config.toml
num_hidden_layers = 14
hidden_size = 256
n_experts = 12
experts_per_token = 3
d_expert = 80
d_shared_expert = 256
hidden_act = "bilinear"
moe_layers = [2, 3, 4, 5, 6, 7, 8, 9, 10, 11, 12, 13]
router_score = "softmax"
normalize_top_k = true
routed_scale = 1.0
balance_loss = 0.00113
balance_bias = true
init_std_router = 0.0256
lr_router = 0.00209
vocab_size = 6540
norm = "rmsnorm"
norm_eps = 1e-06
tie_word_embeddings = false
optimizer = "ademamix"
learning_rate = 0.000739
beta1 = 0.9
batch_tokens = 131072
max_seq_len = 512
train_tokens = 533400000
max_steps = 4070
dataset = "wikipedia_en"
Below are experts of layer 11 (counted from 0) of a mixture-of-experts language model. Rows are named router (the router's row for the expert), gate (a neuron's input weights, with its number), up (a neuron's input weights, with its number) and show model dimensions 128-191. Each number is 128 + 32 x the weight over its row's rms, rounded and kept within 0 to 255. Numbers have three digits each.
After each expert's rows: a language model's description of what the expert responds to. This comes from a sample of Wikipedia text that the model never trained on.

# expert 3
router:170140121113087188092133130148080077142145159112160139134103131088071137087071150148141111146125174076192122079101132139064092101134160125128121096175139086135105120143103144158145125169088108
gate0:157202084096126120215111124172146158130148129100094123092165087097070158099172136128122106171098168113137168115169129153163103113119198161140085117067148118149069166128123125149135166143197119
up0:109161116124119114076135146122068122061153138126159131189136167169182124124073130121160109091142078114197132118089096118069158104089108096176127102193123124130076075108162087168099157128152134
gate1:135141180174078139164154133157169122133157109124151134065180038153092124116073063147137138144120184116121113133148128153136067116140167121084043146130156082097078108164151085132111157135158101
up1:085142186144148133070154122108090109168148145115143111156073142129122152166115130099089147082101188109128094129155145126085178084123195074133105126169087087068107056131130144096108171093126081
gate2:113194131177150093169116166126126091079106166169170091136154034079126113093143103139182129143146123117147175202187044104172102100172171090096160082103103125164065136175150185167155139105152164
up2:190126138118155118130118039082130119074125174115132137129070136135113132115116099140102131117172157147141147133066147089120116140146143121070136112138096081145202099173097132130095128172132135
gate3:148128099079099148087143094113105145085160135123110128156060065141107171124161113108095131152106115139117171147165167182108073140122108118169111227077093156134146163169131146152169149097084118
up3:130146151134136189099141134083079142205164154107169132180105138070065112099175153092105123130107120127086103126175091121099115148076100080117108105164170115088124109137182202105201096164105138
gate4:127124104148087128117135111154119136149069157130100202116106094135143123091133210099120159185099117144122138160147134099141113109145198198104138107112099152117145125103167116164172113154122189
up4:187168139118168149121147164111146153224149181161168175081114185165104092169117111126109110123101126067073127130060072123161137179134156165150116136087110127121147088099119162097199192173094100
gate5:157186100113024159108150141135081151133228121161038113107180119167140088067106132111209153108112125108155159136124123113162116097109163098173073162192153137173120098142190142094186119163100151
up5:137082153099132118113077125124130094145117141151133151073109055102118150147079106141103163128100141146152115130076111184109118100141146156125137108072116095144110135084127117096059124079130098
gate6:141101139127117107195147136176131125109132101089144091126178110085138139157131172127150180059132130128140105096090112137089078083130097091151125064168124214182113086182118082154194096068139104
up6:101116125138084138175093166085170107115061082096101175156099185145109127133131165159101220125105147134011159094088198130148130105194151078120142179158092138128097142142136134118101132112095178
gate7:126140091104061167107114108149125152132184134202114170146103103171144077146111176124135100141109118137062133132107067111167131144115067093126140168115066136112097096133161093132093117172089186
up7:117096124082100146144165161156142114163090084144134126105123156110089136115130140148112114049031134076134141129110158104134101099152141102104102129099145113196124111150133177138107135194120098
gate8:077208151132137199085125108164088140081134139095082077106110140114157175118139117148103088183152122169176138122174134144078114196147126156138064180138139125255141166106113117092138186068164133
up8:084171115075199135123180112143122111095207089111138170051191142111113189092156140103146138132121073098123110200127101126152108148162134132098165164164171153199162146146113124109093134167066152
gate9:091088092174113112107083162168116131109125111105178163087163127149174130131092136127130128137102150129097138125173115135165095158133124091081116120130107130111143087164156089095095047119062148
up9:055120104150121089175118116076087153142181129163115139082108083105134106121175076174081140086073086094128138122110115176097139040138114089090163126088103116170109119167127169119156145132140106
gate10:132114183127139101133119133113189165133085106120120132140144125097087116158063097067113096109145163112176168096097163164129104115166161145088117183133195055159146143202117057182194159153097146
up10:143196105121123151067154067134147165142169106107086090047128099108158145134126118140145130151107115153137136106057109108155146119185052071122196107145102101095089099121088121134103071122069117
gate11:157131101212137137077134123131111151128048105177116139137091098141137090111167062137090162123081098093106116134150139116151129093127104113089101183134135084149121090125147126163105132147086127
up11:152121153176105123143121135147109185137172104111203139133127140144117160132164156094192153107109118156107124078141096130128126040178120101108105172117139094122113167114166132167137148101151132
gate12:159152137148153140134094130127174092124120165151162109137173181171116131186155077129075126154187118151113157162159108084174179149139085144110127134092103129151125099094156121176096149149192139
up12:063088097112109110189160162110105153105138143132120132123176141134135166134118151156168061101126166091127140101082180097168113051142139129158125118161172116114075114100156129139138101158122132
gate13:120116156202200108147116128142103092179085135140138143153158246135115169139150205191100145121151120154127127059143143148111099080102129084092129097087159105135107109160149161128155181106160173
up13:156092088142185116121104092107156156103120136178111175159055138154144073113107069122123121083085136142108106079138140141109118159119107099153072121175119124086101164108071178120152098103108130
gate14:097154105118125152109093154105113123141137129157156096170086157085121118105134149074157141096149086077127129153099094096126163029165132164111068112129090169184146172129162158120114148114066143
up14:122148140108138106110120115132126171047200122106152138118160134127155145077164103109110149139103137148131149146179137117150066147189097085121161106166032149139118154134168156113161136119195137
gate15:149155166135171151104178179106175102166145133132119121106102170094106172104181089174191151184088182104192165110140086116095101124131105104114077114128145121145193098156067063082138109086139112
up15:113170148144123202110127159119127162130118192098169110064131128135091140125064106115093160114100161128118117106170110096150105133096109063118116143121143155106137096162112085099105132139107149
It responds to: Possessives, articles and adjectives before nouns, like his, their, new, public, plus adjective suffixes such as -ic and -standing.

# expert 2
router:126112148120147100141154146130119124110112153165176073159108141112141178119181120134121120091100101103123130077171222121112153138131133130176166113126165146156070187101131135163054152154163139
gate0:055114099119080099090112177093133146104142141138120218139159093169175092193129078141138112151088135106127164140119146192121144098145079121187163132121073144128109101140116147114140111184174094
up0:095172124102115182157137137141106144114119135125115152118155119133099139188110114107146077112149112163145110125060111113126121179126156050160089094107132155124118107164122097202055153190113116
gate1:136116119124121155090088045154129094139159093180154114118122134192146107131129157177123085124163128135133162172114106108141151160060135131129057143124084170094171080098172156145178105198135136
up1:122135139158174091080090076165103116191156111096116151112152081115103077106131138129147070116171070081133164099148175111154158122141121081119104118134102141187123097207134141158143160127141110
gate2:162165106078137136101142166133114143109096136172073127115150109116166101111156074138100103161185112097128079116167109143154128135138143163106095108125113099188103123138092154165163088088135093
up2:156129142111159158136124160120136132094140183143156142101083136129101107122174111093151081130144103049081118143197099137107099187088150140106091125120113152154134186122112124105123113114126134
gate3:146128033094113079149156128104168145079132164159118118139110098081209158120138171117105149127145102093145145132107088112157171141204105164091116161224083136086108128147102152124076210097122110
up3:171115151115105162142088112084150122144063116150130107128165113162135132165100098131154179089112122132118113180133178081180133067099126069098204135170075197098110163156176115083125136117057158
gate4:049106140142140093144088152092155140115115142146156170151097120167146091181084158150090079140156185105127178130092107126147153066097148156109125150123107084120086146106175137095120179131135082
up4:089142091109148124144132133121115134143145129154135163193118100152140094108126118127122135111150119106091149141081126160071064086123127089105167124127134108096191120107158162222081149115181143
gate5:208141139183113131131123122112138140088154129182154080142069112092133161137172191139173144100146120128096127144104142118109119073114131112212173146101156184096116204115134106093118158148093107
up5:118118121100103191156157118164095100101146141117110146178109118154073128177122113156144112069135150114128139127172135136088103174169109115124078143152097115145171121080113102099108135112121160
gate6:109103129173150133122103150140128100044129173198155168159159119144167096155117122150113155182104135119102081115095135116118137121170120126116141134142094131078131189095132116111140145120147113
up6:165095184104114124115156104093114158127127077101143121117119171094115114156104139130129156152106149108127130129125157101147159162114153135151141168099089129130183115164095135095140097133125162
gate7:136153144142089123169113148116135061147134069141103160109142170133132099148143107190105120154165116125107112196078122120112069095097155134158149114083134088156140120126142121171099135145049166
up7:083121116109171161088152125081174136129117136067138145163129120141193110147114102114103159177176146120139119126098087139149142143135076073118082088099078134164107169163123103108167255149140183
gate8:095128128149092148133088165077101147149112117125131188160166137120113129126114102113172126149165143103117136139129121140132108139104120126128131065167101131161110082121134173123135153157059154
up8:136149167151127119131122126166138108135111157115069125106101114139072129137088125174125088083099129108159120131156104108155103166090148134115111145102139065087147082106180088095134159108175161
gate9:096150159076126085108052117138122166120156149169196101098120116116143138124144120149094107123136095156178152164149123130143148152131112081055143147041096175045096123184140081126189173113052147
up9:090115163122103142158158168127161140096157119114081129124170127104103143146118150101103152087113161182155118109132134116097176180109119092072095178117079131109145109171088109121127161098106114
gate10:129133143189153135127175124132108175142067113149108116185150118137098170164162163127126135088127135120106117122108097110131161123204125144110074100132125079140139150137113105128127140086156183
up10:139165110139122119108122066131168155133161132189136145102119105098099121077193096102119148058143127141144073127110120089134099120078145142076174117109171082129164150140069121183130140146102104
gate11:124133109115151115104153077134170142166171109117107137075116100107141076136103162097142114135104102144089136156102158105128096104159093128169081150117087092099133131128124148072143143087171151
up11:130142157131160120156186173125114153126114155152126126120143164129082165120149122122180116116127094111135114102192165145166135154128128147069113178136159229145074192152124157135065108059140134
gate12:095150122082080100146152182119107115132210108156136149130196095130091088128107130099115128191131083175147126111102112143193166155149109115194107161093129073147106145100115129126200150106101066
up12:134103158084106116113147195148160185067108160100171161150116131150174118106119189139107170113153166111146097147072176132116149122145143147058030116138135132099118156124142124103102167118174168
gate13:122111130102119122149099105080133204101080114118134179146093129118157140139143111149153208158115131077130094089162127141112093076194139070137117105099090093108117082117111095166054131192109132
up13:159122120161176146108093110132153133113157113137110146154082141144112083131100148121097126119125095156110094141165180114101141079123098111112148109205103135128095153075161138092130108079137191
gate14:135051128080164111138122106092130063112136147129126111155165149138170171166099163167107149110111158100072141101090156121131088107121144077125189081187120165140121104083131142125124198111129118
up14:065105160122112082170121102125139137106101101133119103086100157146139172152116060119085130196142127121122148183133069098157088116091137178147142161085127133158121145118130141111118112119136128
gate15:153145137155145227110188122129155183142115132140164087084115055115117154171138099210113099155132130160114079200118145122103108152144101131098162120077082165149057054124106132187146094176079194
up15:134142101091095117125086093129141154099089110055190166100147182149119153175162192147133095102130156174100162138034160149105131146112132114116098118169152172117107113098089174144118135108095144
It responds to: Institution and party words like University, National, Party, President, plus dashes opening lines in officeholder infoboxes such as In office, Preceded by.

# expert 10
router:092184110194136126132152126201156153116089149107154088150153123130133186147169100120055129117174092154117133166120135119071174129135143152108139095075115124141119121158142088143124149157098163
gate0:123111119166139151073103136154040155157119128130193113107121126139109109159111115146144108124154165055139091056143172101170160132196157131155154099130153110119121155115127164143149069090158095
up0:156122075129084166133043153130105138101161145190070104144096186139125131113113117155097129114118124118083160095107079167114078158133139152146144138119060119120109065138095060140172095111108121
gate1:135120096112163129139169092116137172172108092079102144173141075074083089106159093032166056101170192167135109222142180110109143103129123085100131174102196128179113151125092156156097109146150154
up1:196136109119173186063107133128173169224114174157145133229133132155193153135127117091104112106113119131172141087101108124062130145183141147164125125096119143103141109154097125103177124149092152
gate2:105123202168124190101160174133074134078090138128143112155112104109144166143149131152122096104196166080190132076189105139082125172103116135148110142120091122116124199145097104145096160143141172
up2:135092112165147110101121129179124128112141104145125103108152175112132128109105197125139162114130082116197096155199094110151137076150151152111143073092147128137096108102120163119096169097145115
gate3:143159094099176204165138141101095159065128156101121113149152153151083128121144101138118083101109099081104123173119101114124085162154100105144119148154124140118137099141094131115131105165151081
up3:099188138113163090206128157153123148136131142149068120146087107146073123089108147094149113043135048118048099115119121139095115132119100204095098099086118078169118123093135153119209151174131131
gate4:139179193156113163138144133132109145075153123134167077091196164135128109056163090084108115100151149113138096179116139113123115111117157207073109124094086113157132114086187128143070119106095112
up4:155151072116114148158133073081162151156152159098101185099179081115183116143130099163152098169079130141120126085169115141172101102105114154107157158109203113147160098126121149066108138152165153
gate5:085127156059086063153113181104090160111164160129145158136089157130194123149113111099146115155104188152140129212163073140144195095079091135140065127070094149144177161164109131118139058125116137
up5:154162096106113113138155133179121066097182138172127109143123124088092123027142114150198135159119163135123168145133140147136067074194172086057111067141140104119129116136203140158179127086064076
gate6:151110111120161086151135083111176087110131146102104111134139129173138132127059132110160133100095104129137158086137134118212059103123149141192143086179119144071120084109149161096160089069075143
up6:107125148121137127147085144164076171151093127103121090110150128112154151133098095126065181140103112124117185172044129143123118077110169153165145129165128165144126115087112164057168114148143132
gate7:160114153119161138173092152179107119116111111116132145100127129159153119120081089100094097100132076089146107097132164122119158123133174134153115146153118143109131157100149110095121199144152118
up7:142151123125117058149147128096132064145153084116150109099136080127133110053148108194127151146134120141125138171116149132099102112054089106168145146096176060199085142150101102129103126142168107
gate8:115156136065157070204181122166083137149085096201114127126148203126150140059101194120170172156108100085134084103145127092113091141134210198088094121145198075112125151143103132180140114151118128
up8:102092138089115150155074124107100126122087126097186148114159199142107144107135117122109099141150140124082130189083206146196092186128169112174129116173143107150064128151144124126158088116120111
gate9:159100143074122104102099164183087141080175124137126106141125052144091104118094170150114094115090098129144130158134159139127154183125049168141131123108102129066204101110105150112124129184119177
up9:138129106117132123137146146111134174133092162146136110137138128076075152063136152062091078110133138155129183124162105124169152109090143100136132150169142129117156189138193156172149102072090150
gate10:134148090132155188106095128090118190149159188114114158122098040150117137100120140066105154165102151092178162160095154126110092115089159118110168142127155104124069113132093121099118152109182117
up10:076091158057148158080080147112142109149156084120144136111127087172199143186096160128167155161138095128157119132115099102158096134126124035178123090172164116144125154156178143164142074158165166
gate11:153118150077123103148178090094117096115109132163104090115137108126138112175147202141115149110091106147164162109129112156120126137155157106061173058147148138148165101120076117137116113140097146
up11:084091132131109128130075063133112141135089111117083129143152142147159119196132210156135074099067178140128137090136189126164134092084157123119000125100088166100094091156059184082069109135094164
gate12:148137153166139135122227124162138137127144127111219114102160166073085136139119130096119130117135127157144119093097103165143127103200149101116111093122134121121167166158170101140141192144138113
up12:114153102172175159106160162163103113147107119042128109180199109138117076167104091117101167101118159103110182111106079157082120144137072139113103134114129096132141159111057126104134097141079114
gate13:116163099081112086151126092135147131095126122135175096172100099083119172085129103112157133055141099122144163135117094096129111114129113152137131107052148164145177113093053124129070149163235137
up13:103132123134103117104129149167126091130132092144155130128130160145134150108167067168130108122146114175166157198157149128185158133077129154163109142087176122171062174100179094120139098156174132
gate14:235106167148109181080110125154072185145105221175092172111131116138142143145126184110138107101154166105089122140129138135133128181165084142110140159159097113052154107147082149178101168149128119
up14:114140157124163096125051156162100135176174127187157076132064143142151138126107097198136191197158118152106142113143129128036130104168177149111081042087106100168096135119142150155083107160106106
gate15:099125116087094124123163084134125047121103067190130135145106091095156057180071125140093160159143105140182124119144066111123171061150119225084162089143161140141104102089125132109111104141129098
up15:153143073142186138156151137161160128125155078090108204145153107122100087078096133154120064107142155063162108146122113116127082090106171134131105150113117092136158165093107073118111137168135086
It responds to: Final pieces and common parts of place, company and person names, like -ville, -ford, John, City, Poin-te, Supermark-et.

# expert 0
router:142169132127118136154168137177053131131137139126198169126152118172115127091091179145146116162130172141123171179092114090108091106104148123138140143150133113168059146136129134118157132132114135
gate0:157126086125165179127100140129066114139141119149149245149150179122105092177148162049145106140131137184124201137168133130116072169154143137130121064108135159102120075129128093147142142143169130
up0:155185141133139081155121142156119197141215075126195096092154127107155150106127170110130139096135156146113143161163154086108115147108128047177091139103143128112122154130104139110130169064144108
gate1:147241128160132138146125091109093172085147187081155181133124108115120144136125157079176065129090093175121116141107117114066160123064161145110108154172138123166164106164120095100160098147071097
up1:153140169172144139128153183089123156151107161113142055143134108122155160139158097074137100130136129135099140161139135128186099200149099127119167134152075158092122071132106154150124127062121102
gate2:164140114167133110107145123130123106101149122118121093068158099149171184124155109140102135153154125093108139112137164120118150165111110124118175114138169068145113212154090082128091150166116164
up2:138139195128130150133103200156147194173162167132098087127111086091058140145177203148116130083133103115121091137139166121130123120081119119081125173135090181076081106113117171081109095137167069
gate3:154151144136141173101114154109158110193095184124132107150144105089162119155143179237157135125116079132088127089108152165183114108148070132172125123143133147066106120138154134094141105083145119
up3:094173096138144131140131141123150119128149149112142167063121099079189137123162160095114120150126186134096027085117130095176136141078074194166150132087185115106137142080083169148154161133193051
gate4:109079089131139188115118183050157111118104143099141120096104152064073091159116115171133124116178077128208124130050178164131084122131124133090192084110156170137135169134170133132121155164187051
up4:160117175143182159127105112119113138159108242116112061090079088122101175158088083109121119111024144065143064088133222102105106151166106103143104134102095136140125111131167111147089147065122096
gate5:090123203082074109092102141132143147139189145101199123086115108163132153123061094160139133079139121066139121184089099134124138101097087119163126148116086150126142107231129061093099115126150151
up5:192096142140105123187106130136113109142148143091183115134099077130121124092156119126118165164154179133071143192151182095147138183147141094065124118145099144152163081129144135162141085140125089
gate6:153140163158152109148186168130106208102134073105190067132151055125076133121082140116181116189086190187102149139130140084130104127180135067147163107150138101131208125116169090153126141092090183
up6:133151101051123162112079113055146072126166104044140143094079117121136085079140123126195131058122083131107201089143188113155155138122119145161143144105122150108099165132118140166091072037158128
gate7:104158136137176133081142211147136110195185123193118132127135159152158092091111139087139113079142165124110097150176094132147113103142142149151124126112199061167099137128097105109157166135134126
up7:149107160192125141125128065092057174118155124131146122115132145123157088141134136085148146124116125145140116083134110146087154160152133080174122074134175122103128119161189140162098090163123160
gate8:142120112127156135123157181127079175109119073180119145063157121076107129119109110075090081129086101149126145111150105126147097083108153160138188138109196107229098166135046138155180166149111123
up8:085202140151145114155122107117111083127140100165122128114115105157110121135164071076146164103118162141094126084129090105151129121136147151133062126142112074119155135172169111208157154163103150
gate9:124141165062123142145160103137106116123155159114151146180091105155146101141123126084153108142109093183117128092174133136194133109099110149138154125086148182138089123101155074145088119162183121
up9:149119162181143086119121128188152171077115159143131157115166097112149109060148112148108077136129144148143165134106127099090128153137132142061123093154120088141119168142124123116195117091124148
gate10:096087133083072150123122124115129161129044117112115079070134081153167120129104145160124142138101080021121129095165133114096075143170117137200163109167158222113152103178158120172190128123136148
up10:064112185116062135098112121138141117102064156126179133116128106115130097110112078160158152110147165158158111126149105177097133081126144117095182081138150115106145089130155055091126154109100172
gate11:117143148172134107118145185173085178185159111128157112117140092125100044121099167095136168140199148081167097155167128155139100131073151177177115159120116195126187136177131075163141145179107076
up11:104163124071171046089145089084111117145070108125143130095143087067104135105122086125095114100152105139116170075155115134156090125183099175161121093082121115209138137098105058168129141092135119
gate12:106124154170142101089159136114068112101166098068133120163152190128156122107168134151150150119144160152125137076112184116073110134107113125101156130156086198125151153124122095126120074126079094
up12:106216111131100114165118136105121149109123180199161171117108152109124107156138130137185100138143159137154156166090130183149121119095150177068103094116171176090103076123153115149143089196158138
gate13:078121156131081202160133104117126142161098153160072149100142111118152096172190186158128099098131142029154144096150092119139115098144173194148159157124132169090160146129132145124203115122152140
up13:121137207151168176110095135141110133148165092153141135084135076087117146119114154169135081161193112137190051145176151102086077088160131099142150151133090115178092166110059114104130124130113142
gate14:183142147157103144144069154096092138170129118104091117130159105184112067197130208061088114189216097179136154153114088130110110116146179081182106145149123140152103163146118110163118136161169110
up14:101175137082144144135112108105134128119132185146124092117077119139112139148155100126183133102139126137156155051108054129170160103083113185163137077149136121121106183158102146131135159112093160
gate15:108140086119043130130086134139127133098151096143192170198107132099118094175129121100104193081067146157082165126133161146126133135123151146101056174161051113151169094135105138124172128156127075
up15:149159132097101151117198130099105066148032126111097083114133148090153121085192186103107070111083097056168115156157078129140139121082074109133142087097122113172125166161150137154110102113153164
It responds to: Word-initial or inner stem pieces of common English words, often before -ed or -ing, like con, ex, surp-ass-ed, kidn-app-ed.

# expert 7
router:168139112102113109122098204129146159102122103144150155170152103111047152140092191077149083123113152131103130160161092136202162151092172135082082211158094103155138077089104129131164100091111114
gate0:130133072112108067133151135118100132153194124115127051158134117150143152075097145091035100148143086201170084139155096146119166109109142139152087139071174113217122148040171135108144121122155101
up0:127084063172115121132148103182171144137054200149111151061107102143090146092075096161108137135139100131106075125121117120203127113160134128129107177154117136134132070207134097137159109144104146
gate1:127137093146124148072128147140129109114126086120200118079173136117091113062139126101078111205131170163215143135141045110131157083079132116097096173092120110097110163129139090165172084090123066
up1:131118129141104091151153120091130125132110122145063156172182170077125168121153121123103103186097189141127178105111107179161186085134116192165110144131116160125116125130127107136111144107168106
gate2:163161166091117112167105081104078153123133083065088125145113112137136141110171128141149082122149127163049122130169143160078137119143127117128128176134082154101145102116111147146055132174129126
up2:145133079136137132108117027139090107102149105191079131083157139144079068154124099116144116139097167084124130107132104125131130142123156122129125143128109083112123154100108114106101160086139129
gate3:128118087064042121118123164089160158134102088145112114151151132172153186147170177119131142173147104138137127153081085129135152111134125163126106128125058160093159096150125146109097094131141183
up3:114119128077099185135140126119111123078161085127171144147129116104131134156110112106104103116138125092116160158117123132154210132137139179095087171101153125205105107173089171130120138150110121
gate4:142167117092158130163146160143137110150101163110150078068117150104160111110111098136107124117122069065139160175097093124115094141141119100113164116138191082102155168153122125090125125144134150
up4:154128142178149114105161115154168117101115159108098163133120162152104117126124139190108106156179145139164171131176193100154086178109101217076131128107080115127154120125139109088112135133170160
gate5:107136151153138143149155102135148128148175055143136119077116156113124133123167125148149124159153085129175097072169178121171170083089162172154095165123097144214132120101126105180108150146099102
up5:103103151127186165218145166138204136159119174130137119091137132142122130133200123161094116189158156092130129112138163131130170046144097129152180130150099135162145201171125140156076155184151118
gate6:151120137070150168061079079162149082158084156152125115086122115146106141093078122113135181135148120108105115047068093102170173089033100173120105156144071161078155153120112190134153086119074132
up6:125154118176108070090112128159122123117190144112067154104141126115104182127069144140118148121072084101117126112133061147127169122088161125109157168117164154092093141172082137117136146171161123
gate7:127138113121156167122100128123135117168105133139113183093129172094158130120133140076095117117139096140118095132102055161104102158159089142108120139108177141157160187099100115142156128078127146
up7:157116112169082185145103144127115079129158151101116175117053134174126164118077159153191155085092142138135156096136147131110146119141127088181192165156129143097156195152093089106136078179014080
gate8:228117128086083140116136078125087145124162129144131082137118116139065075133125167087113104160112192100134170189113090097114103142122083137103157119132133105131120115105144074158088134109151145
up8:148131084089151121101132075141141085142157145164142107089106058148128147118116187133126154158095143064160156097095158106154150115130103143178104127102069113081134125097130104134132186188144178
gate9:128120174163143074149089185085117115164097130112160166122130135112129146118127124078097129113142104150132107098173130117160154139150119089146154142190067110087105109107090164064157151124133110
up9:158150101144152094115135142122220130176134135126093162037116146160146158172085138177093072138169092103113183118105121156143163144090171155122107129109108247173156150140129105089141129196118064
gate10:096115166124144170122081113137086092050135164113148127120088149110165128099103098148098154053111151136170167146136125125122144169179139113112120146155110130127133194084166164096169094066165163
up10:191130157128116179134087102134122201069136140150119145148080199182144162110127135154123096174141109160119126058208225119163162145180115147153116130147120152084122151109133108174122181141119122
gate11:139168137164160143127190138118162122138129141093105104122087124118101158180192085224123078148178137146127132184102137129133175077127094115139121117141107142128127106194076145088077081196145172
up11:116156145092186155074140190116152115075089135138109107134120090106146113099101092128150126159176165117130140141112125157119142112115136151099077188144159147124131087158106161154129136066114113
gate12:157115120157122158131142099149130145150169129135171078060093163120040132124117148088061128091132128118128158127141124114105139131156125162128114103122109116166119119119163106102223134122158184
up12:108099156103133132118095123085160125123165144122128154188115168190142148097155153149133133080163158127090161133112092125098147180119133188123161116144087196090139139140106094155089140121127151
gate13:100171051128136127147136130099156110110118125153127105165126134124126166137107150139042158134109100150114105200187100174139167101117135132141159085055146079144087093119186132113157100153177112
up13:175080112123160194081093078074172114148136149124079158099110160110179086084104095170161149153095103107147122126141136158138116148100127154110088133093136088083052126175198091142114165127142102
gate14:161174100110087196087118139021098103137081114110147062114116108144127154123158187091127118148133097026152118136120159076146142164170160131084129205097174220147179184150110139113123131088126122
up14:110162003141156132137131107098091150098167111147176161142150155068149128108050096168120093151204071167140165146097117080162069135139090164120102102099111127138145097119135107177080165136174097
gate15:058147059147104171103110086129133099116140086081177112100080173147094130103066124162035182113132115102129120152162111127107104153154145157125137119147125108083149089095157075124141195169195153
up15:117122186095116140141108148116125163099121115087097169180057191138123148075097150145144142125131160226124151072179143161125111127110162115125224115063169081083150147099138094148153104142125140
It responds to: Prepositions and articles in running prose, like in, of, at, from, into, and opening quote marks, often right before the.

# expert 4
router:101135175081181131154142122131156122160167135113069143108161154169109085186136106178156174112152129111108112157083130067077114166156129072155156098094095093199128130132126102159140146162138153
gate0:149146117157129146136166114125084135151080122095155148163108130133132101151140127178113115157140098098065112133092113136151125119113110120139135096103150133100099120042137063127154158140089211
up0:149124121145182171112131191143096148103137157118139141149120098135094119162124223160186150121086118110095177160135108075175094098172139189097132095137160165122196134103110187073141092112114139
gate1:098155154159134100089073171173107104108075179114210086146178122145124136106165124150154134101172073103159177121160131123182156128093110157115152113138156158103146063134121163089167187153078179
up1:075107139127082116169107138156223157107175115146158161126174187137076095173095134130126134105097123151134120079123128130128154166181091167105155092158141128065097181165145145173095130145119143
gate2:117178137144056128144139163104056142191197119167098036140113198147084129179131114122169075147116130141129114142137129156141128161084118074107124130117105095114192108101117161080132149178150224
up2:135062119166123084112123116112175190134173124139192129096093115165140059166141182108099128159102073136144137066136132125121141156085134130214096141177090167157112135104105185139192144126195139
gate3:107128102118133122134062141141136070121111132143154102133176136158153089161130105098158128156110149158137135154129161129153100105136123100139108075117142113123126186180164117159113060146104116
up3:158156189111184123076141125154133141139141089053135158144151085170097122127095173176080149103144091133100108110130143095103093143101200123143188131184068107099142151115158059105167159050156150
gate4:123102125144124116155107139141108172145100129073140122147137141094157178166141123108087140168194133156161064119177084151139191141200114144097167158083112153095127166124116105172094073112118101
up4:164116137100069133144104088130126131185100152072178142119176173120131163089125085051145081150110119130082156177164053146131142119158129114143102141122131175095166163118145133168093101101100116
gate5:075147153144150096133098102143204077160123049124118124170189062145172116127172121071059149114147068130108152153112110130110122132129109140137136131100102141183141167107132142096155139117110139
up5:116120091150147039133107098086090198121102135132164162148088127214134081121140119101118102158150190169127122107180098113163096108086111075107118106148108143138112114117120124066091134150066152
gate6:111117101154084104089154098097141103127124122154096120147098154138154131128153087081146110108118113160149150191076151124129166137134120187137121161140096144058095144095135129098072120124149098
up6:068152172068107087147166163137112135088106117114150144115182107158088144103190171100092136094144111090147189104181120112105179163134110106149116156172125110171078161087129171051142208121142142
gate7:101143181128180173117159132122133152129132127115160162070125178112075118135180177104138140082166104158143092158115195120125118060170135074179137084104139120182202140179107112147140100115093101
up7:128141187155106103127089109120062049160140169112109133104142078117061133135130133169169137197099101152151115120179187174067167135110193096167163053102070129076127135112177132111171097116132141
gate8:122081138134139158124106205137139100100088132100137114123059092116079143204138075139154156109113155131089113136093145117119111142118174215184116097148131160158134114114089093116111143164123121
up8:113145173164139137102113150117106144156155077106138125169100115180133142149078172087159189123076123126106138130175069140057112126136125161090174089173119156195172060080162148086188133091142083
gate9:130127094200144104131120097111184153117186156144078095081169112163148104168148089083174149122148104105130139135134177131135123216186162106124125135103121129167196124076110184160068129136131091
up9:140115125191153143121154106151153152164091172114121121125125187093115133128127127086100138121143201124134134085075114167111163158091159131144124118094132175149126150115121130156158135203112067
gate10:075084113143132146138133111149124106097136164090223127083104149124111123135062144058114151144157088159165173108115110134153154094138140092130119105124148108064153108105124078123157046111132160
up10:096129092171114110102126119116160132137172098147105141122161104193094124143125129122117158135120159086098101132212115121097111136135140148167209143133072114128114089113075058132128188124134121
gate11:168147107109119119089076164125132154180129139113142106113151046171132093075119130070113096098136119122154137137184108120128120111112159088137104097124152140123166135161106112127097076127152161
up11:139131147112108106185086160110065122145146083131130140159146130121136127094074108091152114202134174145088071175128113135122187090071155127114112155116102143112079096110113146144111143178119159
gate12:150161131096075131119185145136092168122146203134132168119113153130163076108119222080172155125086079118098088163095157145187114139117055144169067145146222144069072136119143140131164166128104096
up12:133134105189145089126134165123132154141089056160094095145069080080110090067127182099119160121171151168070147160135163094062161122126142105162143111181067109167110173113149134086125136081103126
gate13:087139174171150137118163128102072140129132087154094161151108152184082125151113157164103174145107140182088119131134169145132206091102136120124154103170142125132122114127136099114109122166115088
up13:157147172148135124130110124172192107055126040103123110124177155149114102153126179134114097105185157144156130126118141110130180145180165136129208111146115084117130100097120113115184133149112111
gate14:123154110100095154103111123172132121095051178113193103114187197080084129133095122135145192119185106066128137114117089079126139107111159177144129164147115112176140135119175101139108124186103106
up14:122089113148102162113077147173163117085094123080070096127127101068158110142090115079168134152126128188166104133087161111165122182138072127150149145149111145126120135160120116144089096146109127
gate15:134108058171088158129124109143129145173111166159080142121099120100146095125129085085181043181112105156154143171181153101119105140098115099126107209156158105127130129166125163130119116129109099
up15:162110119124116135144123095100142129144093078072185132148085179160106037087066188108111167097106152134141110094113135142121139137151103170094044092163095155099181068159144099099107140143095180
It responds to: Syllable pieces inside foreign proper names and Latin taxon names, like Asim-ak-opoulos, Plantagin-ace-ae, Kop-et-dag, often after a capital letter.